{"n_experts": 16, "experts_per_token": 1, "moe_layers": [1, 3, 5, 7], "balance_bias": false, "init_std_router": 0.0263, "lr_router": 0.000969, "vocab_size": 30161, "tie_word_embeddings": false, "beta1": 0.93, "max_seq_len": 1024, "max_steps": 7772}
Below are experts of layer 3 (counted from 0) of a mixture-of-experts language model. Rows are named router (the router's row for the expert), up (a neuron's input weights, with its number) and show model dimensions 0-191. Each number is 128 + 32 x the weight over its row's rms, rounded and kept within 0 to 255. Numbers have three digits each.
After each expert's rows: "gets" lists some tokens that make up at least twice as much of what it gets as of all text. This comes from a sample of Wikipedia text that the model never trained on. Tokens count by the router's weight.

# expert 10
router:136180119130156102154099182148175069142167109091089168179180097115081128050116093128132181121143127148075152175147113151174127111126104147099125163106107133125082136197144134093161134125150106089073132141154152159091099172095162123066134131102115136122146206139126136089146115149097084112106131125170121207093112117141140160107103169168158173112130128121098133142153146126095074085133138061102134127158098116151155121037120139161100115086078143126056195145108133141082134130159187133120115115136160114106185061142141078116117103140183129094223116154116160171129133101099154099
up21:120177147110121122143136165147191155161129149078121085103148134126134202110161085075132163165104118109139079116162181167130000116108104149131120158175151130094128066091137167106148181150125135114121099124136150164112168127121132117143157071146164179121168120104150122141176096109126110156142149073120136093124152104185091138126162151163187088069117121137117174135156138167088118067157116110151073127139112118078113146069115095116116151146151149110117132103122100093132107113129161098109117189124128194089047104104197135128115076162127132132108176100155146170086135032151135118
gets: " he", " it", " He", " It", " they", " she"

# expert 12
router:138209152124164113135079148083128162146155112131061166134144119079119106110125166097200165168135133102094147152088089137161122169078127164184128180117217173146079126119165156096138137118106130114143052089130158133064089145121118095123063143113130100122165122156144165073121148074123088122160123149161147125086120130143095135121096140144160153082106090146120079088222145125096063111139126135148122128157167140100169137097136106165110149153134131102144139089088092133134179081148141120104132115181112114135140122123145068152116135157234109069190174114103084169077125122116153121
up25:070113173206130182194188134146081193101155194129099147118142134191127191137151116163119108147103133112111129067108083173134145062056110131146128155130130133101133166138124134167137136121153109048128086091064124054156113144118120131148127129141081111126164133131157098137139094124143150086157116101159142129126152086108141080178124135154159067049140133098134132139154146086148142131165110091082084128104155103170080083076087178105157121130166180162142157112128147163177131085147112105146138124111069113141144126120160094089128097133147108145151166102129115192134181096134045158
gets: ".", "-", ").", "000", "\".", " ."

# expert 0
router:133142113088133101082120127036146107133157121095147117147129098118103147134121053091166188098102129112150147174136078096106123119148114186129129240101157160094103073194188137102154117112148164103119098127122112081094091193166173154148151097089096147120116146087147129099091104142150072091156037176154132194103119179118123114151136152147139155118159142173093174096153106107127105120101098131148063106130133158119150140134130107174122141124115162151141147157114156136027149122133176140119083130129186118157089113101116138117140108159197094082150115114142109145072148140098191158
up9:119144131110088070131129084135166041103102128154130156079160131140131115130157087128124178177081131132158134204158103142143134117149089182137132106090126107124107095108076165113105160142150158120116125153131129132127211133151163126149126158118120114147134115052149115129118157194108114130143147166089151132131135100172110123166157117178102198124161182154157144152117074132174104117126121115109116114131159219087126132205031121109150116125112089103139091109060081142076154094118116123169156050099160039105144160185108165115093108122116163139133113160143052144125142102081122149
gets: " was", " is", "–", " as", " were", " also"

# expert 15
router:105131171146088145167170167135144145136130098157159121122154109170103087113163058128158143105139158112045158121142131137103106119145117142149154172123123181140143111181130154078139143140105160128155077107109087130045137096115137056082094081159128152145156100090169120097125178121078168123171125131081134194152111134144157122107088180139094143056159121135119150096174113061141046099126074107177086117145078102098125176116083150102176130129129182110155127160064062110104181090199181161133117109194142133128098129082127104142102125166158164107131098156121134162104116133121161104
up13:155078145128130134062127143135151081134152190117139110175053151116125098089143090129237166106108105140120091123144148160136077170079130137121032161126108164189105152214161077072206058131127176128152065128118135125081128127144134161126126140055186153104078136152152128057113107182142112125132144146092101124135164117112088098124100127117120111106142150146109127131139096117082128140116140193145108100156165188120141096144110111191099116109179100126143137090183202115128113178122131119121102123161107134136108114146133146145086152122095115107135119088141125114139188135094153181
gets: " and", " or", " &", "j", "er", "s"

# expert 6
router:104200133062117118117095139110160116137151090137107177144174086135153143141130097123129184134145163156054156169167115081154156127135166126149135206093210156154128109117136181105131141070105120145129055153155085141119125144169134126103065135109109161156117130111125123125116165084094101139189109137135133153090089118115101141171142115152137110077124097127108124139170151096124104162067125088118066175125150085128185094107146167142160138092100156056119119124110078129150165071105129157179157071153131103091110127083112080103102116221205170092122085134093138137121121103120202143
up11:107085160166147083088096095098121125086160146050150125117083087182106102073104142139099153096128125116132141136135124120167135160133069141133089164155153163110173134146136116118119126154131143160194096100125127087157131167103125107101132087000127129166115080113056119157114147120107128134164138141086135121127140108139126095201084125153179134145054129156157139142151108094117126125114152146163165152185156142171131196094049128172142152063063073117100193123144159165128115150148132169099103093156128123132160157167190148117149080133182148155120133089179103145115135097153126070
gets: "\n", " \"", ")\n", "==", " |\n", ".\n"

# expert 5
router:192183143064109106116139146096201117137102109081079186117148096122102110104128088112114157087093108109113157178158108100072120117163140166097142236127194159188088120140145137111117121152094100113114107126159097138078105183143129093060066116095105124105186160115105158085075153096096160111119095103164137139136147119160150109106111146153135138154093083116092124132155092081099047131121099114125146141198093124135209132108176146135155090125098147141129154123112106172120186083139128135119113130134186137170130080133101147122101192155193135123194098128112097155117134119114178112
up18:148052171140098084176129106068122138134136082122122130070202154083133174138130097134127112145154138132078104197107104200116117136186130145144124137099088188171214066055128113148157133111137177103153145126132157103089172109105104104111104097116097111166142166114147089195138124076116086139121117152124200108127131179156182164084175078120112112141133150204127145136090097102147175118181153120130105111171105083123115147106115091148102125107155104122098148112149154135145090127158178139112132099125169086170147112142136122120166150156130111126103134107046128123032140069146127126
gets: " the", " a", "201", " The", "200", " his"

# expert 4
router:165159140103069179084106129092153123129106100122095170125178130082133119176093122083110162144110133133088178120183085097112119123137152107195151110129157071159114100186153152092124191153085125091115059134142097147071109134141126104087116194172123099179160134119114139064075068121120092081148134119121150149086105088108124159128103154145094128080127122140113133098224121092149128138102084124177176159170090088133178081116146115154094138153119133094161131153128116163069168106160171187074129098137143145162146140131112119089096145155174114103146107053104088176106109191115162113
up7:161107083102121193106165136163053112171137184108075122140100082141131117093128123134119114144136062067116131110193127140188119120139103127107122159095127133157149155133157205083191124131067133123075090116138125145115145136104129062135129132086093127150099179153118113172069091064098200111145200119099136237158100141174142176143111149159139125156104156164127138152124128100124089134117110140115123077125132067148156153118122098146087111090152163132142124098133113181132166086146122123092147165145061159077191092112158113167089097156137109142100130079124176143185108160108139121
gets: "|", " at", "===", " |", "%", " South"

# expert 14
router:158132136108089126215126109117159067124140125103149182220150174117121115114153095123107144084126097127107125195137145128106126142151125132143147128140109200117093136164166142088142081161120114074162091121114092092072128122119177129066119128101118095107171175121111138136126106148140111041182116163099123116120165126198112082142120127119096131082173136126102116116172119106061127123093098089168078202173129069177151114155063149175136123118154144125140128091088094107088129081141147128170133046102129110166174107141076152112140135165188174153164127129079130174132145137123197103
up17:116181049128174118103166125129099177118120093122133170097133127163127184117124114133162101222159201140107093109154126148127164124136057087147124150165165137097146053041143145148127105094128176140106030119080122119083146095203138180110125110073107126151175155155124144046128138096165107104102158117120113072080127090127128119131051143134121120147161104113149122138125127145097126085152142166147146135093138117127133104126131131132120136114155108129108101169188126163114105103171131194200138161171183129127137103155109086174127140123174081125061157129154145103122091072140129124
gets: "1", "2", "0", "3", "4", "6"

# expert 2
router:146176142104137131087138172087151196158125092128104116139141110067087128140090106130120158102150070156120158152118103106136138119117119158076103117108091175197098134148164170074131104116106153121137064137134119099128059185150131117078105150102146120096194181134147163110096152113137092080167100157178144119121053090115100123140113173159166165111124110162133096123136110124105099167138103111177073107200122080084206126072176119182086150151148101142108128099089096163126163125160153171141106134138147148122081131135127051085095161159205127096180163082110145129127127110075181124
up18:141166126113046101193121156144107161126147137054115150095169152119144095162116112137076132153092141144128081201094101171139120109105119093139164144186134096109090143068071132099084147161134125087121180167119146128109103183177145093113153136065110133108164163142141148155102191126095136165135121118115156178172105090116152105095127132163038195128096098133148056166055165072114104137133162182191117134128098060090155177152078111167095181112134116130122137132144096105127118110132149142162102092131129094131162141124086187134156147151125126159158114112103156066176106118097151140
gets: ",", ";", "),", ")", "\"", " but"

# expert 11
router:166162158075149146080124161099196146109117087117100169175187113080099114125117068108158149126142106148138117157102116106121147111109086133145102132110175147144095131127157142073126128119088123079132097147098114168084119151129155060135096170148130108139217125106130149054108149115117120093163070170123120120125123121123081146133099126176122136098106173189115107085155106064108078120191065084143107115186136116109211138125125119166109157135100127114128114109112094132092170116177184174088141108151167126141134106134089118096123224121220126084195108105110151154136175110082142097
up16:106128104083095104127066115068095077154039110189136121137090125107143135130153119166137210061112128120120110134105125144085124166160095099137124087141129092129156105138109126040150129115085151119129146105088136172149161184168099117160139158161093126097158112155173171125155176140073081174085135094153126083086165102086128190165158131150148101116113144141145166160114118111136187111134116108160132117148091124130132155135132161204098098099163133142115153190122126116090138131194150151130121173132154205075078136153049147097058129142094149117123151090092154172092123185136165126
gets: " ", " —;", "   ", "/a"

# expert 8
router:180192146130159147143141149108122130150160095121128166140182157132141096154070153125099157146096144131105138154106129085070134156105135143113120146098140150141093149093171155102114110108098115103138070147145103131106047157177168061101103135140134175109211155094131123072159108066142130088141080105131131177155123079105130089114030146171102147138122149168132111133207134107088076151137097154156080095132099076111182121125115138191072102098124102152118147060126117183151139123140122081111063148171125156128112080148105128098117140142225142133155115125172103158153155092160184099
up2:123125032162140120125081121134124139154121130102074117131144130158144150123125176059138169137139088113126188133126084123091150196148152183118089131080137136034120160156128063077186177129151109165112100151194148144122094135138094128107115142121150142154140148099092113127202095100081146092118096132169119101122091123159110099167131141148176145143156140128124129142095164125123118142089085112148087174129178115175077109134144161129081147155065138118169183134095146130140148124133140085131119204091147117145122111066167167093154130155148084151221116097098191053084115114075131112
gets: ":", ".\n\n", "\n\n", "==\n", " |\n\n", " /"

# expert 3
router:179122130112142132157113150053135086173139094125131179131164124120115105102087098125083108098090108115127091157127139123131188164158096141155119153122114155163084152104132185128131112115143075146060078144157067060078074217173197090086106177076138100183190143112116154139129125111146117076114125123131077166140107086165156111171109150152132127109132093164114143114170103088071088167178134142180042130159143073085153136091144147137132150146140118171127142101117118141095128113201124104089084085170197160103157136109084091118152121119139122125133164089125129134113144125093188122
up24:037130142119128114151107176081125078126124237125156158149159152164139155149129187135147191092088121162148132133118114111117123129146127147136168063031130103081155158077141155123116120140121142151094138099124053129068130107088152152154108057145125083091128116113141090208144208134127127185120115169093159150101138126148026135164119133119132126125111150129153122102133058128107074079105109141099135131114166122114136112118201145138162136091182092080102130125163166160164168150070111112215145098097139149131125092124122147164161143109125093114120129119137157134160140108103129138
gets: " |", ";", "h", "th", "m", "n"